config.toml
n_layer = 10
d_model = 160
n_experts = 64
experts_per_token = 3
d_expert = 176
d_shared_expert = 0
activation = "relu"
moe_layers = [0, 1, 2, 3, 4, 5, 6, 7, 8, 9]
router_score = "softmax"
normalize_top_k = true
routed_scale = 1.73
balance_loss = 0.000258
balance_bias = true
init_std_router = 0.0326
lr_router = 0.00129
n_head = 5
n_kv_head = 1
head_dim = 32
vocab_size = 8192
norm = "layernorm"
norm_place = "pre"
norm_eps = 1e-06
positions = "rope"
rope_base = 1170.0
rope_fraction = 1.0
qk_norm = true
attn_scale = 0.177
tie_embeddings = false
parallel_block = false
init = "normal"
init_std_qkv = 0.0542
init_std_o = 0.0
init_std_up = 0.0542
init_std_down = 0.0
optimizer = "soap_variant"
lr = 0.00277
beta1 = 0.95
beta2 = 0.98
weight_decay = 0.068
lr_head = 0.00458
warmup_steps = 60
schedule = "wsd"
decay_fraction = 1.0
decay_shape = "linear"
final_lr_fraction = 0.0
batch_tokens = [16384, 32768, 49152]
seq_len = 256
doc_mask = true
train_tokens = 243800000
steps = 7714
dataset = "wikipedia_en"
Below are experts of layer 3 (counted from 0) of a mixture-of-experts language model. Rows are named up (a neuron's input weights, with its number), down (a neuron's output weights, with its number) and show model dimensions 0-159. Each number is 500 + 40 x the weight over its row's rms, rounded and kept within 0 to 999. Numbers have three digits each.
Before each expert's rows: "mostly gets" lists some tokens that are sent to it at least half of the time; "raises" lists some tokens whose logits its average output raises strongly, later layers aside. This comes from a sample of Wikipedia text that the model never trained on.

# expert 59
mostly gets: " ac", "а", " requ", " Bi", " sol", " bi"
raises: "ent", "ly", "ens", "at", "it", ","
up0:558528427466538533428536482510523524459532449519588495464423510434450481477457553530508523515604516501529494465550582543466488476483479460574435499463539513540510523367467478502554508566540471514478516472448490474570540492494489541498457506507547541473521500553495449482590472516479488540486497489476562510507486504480547417479576439548494468475506559476428479519493466471531538514532449477473479443509528535489496475453544438531466498496507525459470535430539463478493413442493469
down0:498452454499545489466489579517474524554533555552510514531447541478466456490426536518476493446537534528567446470539438552519594526483470527593520475420555504470481528471561474516546528526383525502395553500498525527465490478441466544494434538519515484479464541515499487452468486463499529407495406478470495480456413497470521467562501464469496477516483489485485532572486517473540566501499449519484450507494541538466481541457470448495490557540474513474486513469572517510556450436468515

# expert 2
mostly gets: " two", " three", " one", " more", " four", " both"
raises: " other", " major", " of", " years", " times", " important"
up0:460556527460515562453465564554482447553503402491574493467512507495446456474468533461519486508549459449532450484450571457457525493469526539503484445519540445487563525474469517558519522529517459482544594533495527415556564527497475470519542514518527482544565592464480453496482404460465501429465457460464471518479503521530453488565527499520455487551490580521487470478441495452553504463448490507491545508522515429491499436473514540493563464552546492488485498477564553568483496539457460
down0:583518465475458564530570443474473502549453486459466498569526533538496471543501501475460478497475497539518525414506514401450489453490510482518491499561480593491457459440457526533539506434538539529400490471497522503534520455576460572580546444516594549517539487502536448464455547556496523485505450480544530535468471467503468501529464519474466513528495493417507449558495504543524440473470521539487482507518428563486479498473523495511570476473479536515554494588541541521436529460442514

# expert 27
mostly gets: " U", " Sh", " El", " Mar", " Br", " Q"
raises: "em", "ig", "at", "eb", "ix", "ub"
up0:480388554467450565600507576475491464471551456514463454498459460534549480543517503437524492521483483489557497508508506438491431517588453506498458577510503474511514460442460426457457518509477483536504519407554494517479480625464447486432531505507531554467492496497439511508517514502552508461468501536556541519477463495551471446435518475478556519482576495542541447501545501430546533532485469555461545542518475485465464480527495490568529479575469479531487488450512508538469496472429497
down0:482514472567589490534481505496455490533525495485483433558516524472475579546473581582457526540532513502490608442439583522466445478506497521450516486526580534455590467525497493450458482512463455441491454515437507466441578482497474504537449512485446547459478478476501501489562528473482521552453446510513461504589514448469475560601546502464499520416491509468483482482490494519491602447506510491441485436526507545476484502460473509467542523448493489536503524503568486524486443524469514

# expert 40
mostly gets: " re", "–", " att", " ann", " requ", " em"
raises: "ac", "es", "b", "il", "ed", "in"
up1:458493508510483466628472516502477407550464494518494443423507491470439440536517599468540496421525507546592498473437461515557461558503544523549494504478504490501504462465480496550485569496461499486506547446491523477552569514572428502483580483511486434477540504556462483514468438501490497484502475486486495502503542528590506534474486471552504474517469476475455466452506462506483610533425520491458524487571515481471508514462459528498493525506464502512466464558480508508610515481504400
down1:483511566556408403547505542408533534448550507474492488485533468489533488522570497464544398442507490586543438494563492466478527513525490536533522504540471463493517531469492474456444552564522508424454508499569486573528538502510544496559569559500461488462489533525566535410479509482539521526506491468506503531519496566573513505527501506529474527545442476502585464500503453480543534551457485467467510482519423445515435513561444516489517537511499562508567485533558555488539495492514501

# expert 14
mostly gets: "-", " ", "   "
raises: " however", " List", " Other", "ive", " further"
up1:550509502505549501505508441421494444565500473537389518548512554488508522395455503487484506506501494533485516533498540537519522563463522521461485541508567550497534573552511472440500537456533573536476498496494455411462521498475497493496500496434536493500364566476450576557492460546532516497511539490499504509530520533555503534507595545588485472511536513526488460534544458478540487470483449518511535500488473525546485486508503407477465504566456529516467385512507505464430508500439463
down1:473512490499474480533521504591502478478475589421505569501484472602450524493594512460552508504492459462546512526560528528413497520502518478586511555523490557461474549544515523542513493520475434564447502483496445550479434548495488463530462534509422484448514582484527461508491480451470475498505431481546522410532583549442493556555473431507509424479510523523525508537460515464499516446489559546526497436566482479429504516520541492514479518510527549503519513540584498462494453532490508

# expert 32
mostly gets: "3", "1", "2", " Turnout", "9", " Loss"
raises: ",", ".", " and", ".\n\n", " to", "-"
up0:535523519500524581522477427486509513447539520447496511538570453518483529429507501491476549485493405461486541547490461536524540511543503517432469477463535432514547518523483521562481521555552529511479457521491491465460547485432511603553549594489482543482537512435459436571538507509491520489497504457480457518463511505541572546495606438434502484532493461561548523529470498521455453565505562482461464426538476481486522397554531520509503538514495478501491523498519468473518432493575562
down0:465485488437501522515484451500531440474504520466469480464468566491484453612528477467499427477494451492517600518514466484391489488508475491506477548502495464540528548488543542428544491516470450449502542517443494429543539464552503456519581503534515525537440534482556441485529535515474585514520450507495468532484484525488484525543469588466511461462497524471532490530426520395464536568476483464434407478473534538487483507465489472526592523547470570489522464488530461454553490453535536

# expert 12
mostly gets: ")", "),", "\",", "]", ".\"", "\"."
raises: " (", " for", " and", " as", " of", " with"
up1:417558489547561475506520560591500491516465538555478483471546503517407506442438563462459487443543503486501499474455495477509532526435601544476563471515565493541505553506513499516419513467501510543453481524500504585549484446490451480525402444471470476451556508551489568477482525469502441495492501544479506522456519452556501449483489514466456529522439547532535502495532492474489484577481573511480446509485578505540539392510505514517513537472409439482559483511463538524497500533499477
down1:503487473505468543600504467462484427540503470521467489515518452483497499512499428569542488493437540479480525510518501440434456492420480541474536538486531471506549495516511537434513525495426533447464559498552528454497534489521406538477517495520480439524487469477545524509596490483507530414538548452509487520452461462573472506481463463500518476476395473519603469429549519532398459511500504461546468514551440490473559580475514480518504463440499484459504509514536513460405436498496508

# expert 58
mostly gets: " prior", " sens", " cycl", "por", " bas", " path"
raises: "ers", "er", "-", "ing", ",", "ant"
up0:563547508458498562470427440541521487441485591423543543457541522500447557512573437505463450461475484513584504428548521541544505467538543496594483475484466550565525487536472421555517450488507523523482437470567567465476476557440563464485426568534502544524471482576504513525473515441514478490446506498471453474466496527490502533453436555468447498446521535503487474425491442499481481548480457498441500546497508474444511494524479523461483483473466550492455462521474513480538514561516482
down0:525513464565459508492461547529503494480510517548525516544486492528482509406477484554519511493443458511523506505490529516482540544499491438472539480608437564499518460608430456513561551502389548494509483527466473523493493544478482435471446562510534531516521485478442478457508550538472513575503505557515512478491462552458551503511498558500502524470557535515556567498575477486560495487544528470464452543418446544454502577523584534540445464458532508529514525465450538512435534510529577

# expert 38
mostly gets: " Slov", " Jul", " Los", " Luc", " Alex", " Nic"
raises: "ar", ",", ".", "at", "en", " and"
up0:480456481570501429504473474441519473495468494460496464462521513504506471463525449434499540487450450546535490502432522424551521490550480524501535476468479514451470507499523500470497471552482549469486500489481507492534512533498616500554496483441525540454480569554476495493464531542476486528532457453516476547486373478492569488546485515451582514514504489480570420451581459533549481499513519539515517530523506485501562602481481477573503513465475434457485495546477458446563419407589489
down0:464418437532526499489457434511484577522479473464481498474522439518495481485459572507408501514459454550462555531426526437449493521459375448528551468479458435499470497492530534521579517557436427572486503514493481499544525459506501502496436452425537518540478437469473437515527535496493520469495472462520526564539474506428487535560505523523493527491527477524463430513452592452512473507488503502535545526535507443487517537461450495496531476495580513529493520489493515522402526422546486

# expert 55
mostly gets: "is", " Jean", " Sus", " Dor", " Kar", "kin"
raises: " and", "or", "ac", "as", "ings", "io"
up0:530427489530507437503439555458518529498501492475472454517423511404486471514564420497521550502524459544464467468471540493498489450449562534481522590487512486471373527500511497462471494555484485616543478498481519439552531539546526565501549515535542507487450538471474593541455478495520449513509483423482537495441490510469523507436475527594540530523538479475484534462476432471542473490482493429492458594546550476499519454477505496517518557567488522532512443510501475486535460456494506
down0:575532474569458499476457540535500553492496477506543492466557531509489498497484440513506460496407547432511468550540531490417488418437503553531502459486538461518515459436437506513518582457460429467464572507487501515537541466432504495466476550564476540455505475511524506569516482536496531501505482504526449610511463480449489549526529503490469400508471536519490556464480400474503500438528492467531493494457403540509484500472568578505567471508501525537461509523459472421463464513474481

# expert 56
mostly gets: " man", " Year", " public", " just", " human", "od"
raises: " of", ".", ",", "ing", "ed", " and"
up1:400465456461490410550463476503513420497521472459525503476513479478562474471515477498574409499542541510591494483521415523554490533526455490493547440523569506544496482472490498558499477555423474564500517462546526513475521516471459444533534546557570480414499477524444531509528484515480504385477545469442495542445411478529418491528466498485489559493523553485452471502525435512474420476428467511551474488508475479463504542536508487496478469509521454477529511497581510513468541472486467
down1:397576457465563501551533521476536546496450518509461505424496563484454473453591520494564507485503488402582469465505457564499491468449506473497494446483534420436457534547511468455511508505521494452503514495529531497474537459476495447498453510472502525491522460558561496454581540545494475547496557494441488536516497577501519509581538471533491558573497531533545575477518517519418519497484534495497496530422498509434465498461453445505463538451550497441546466450452545465482503444476510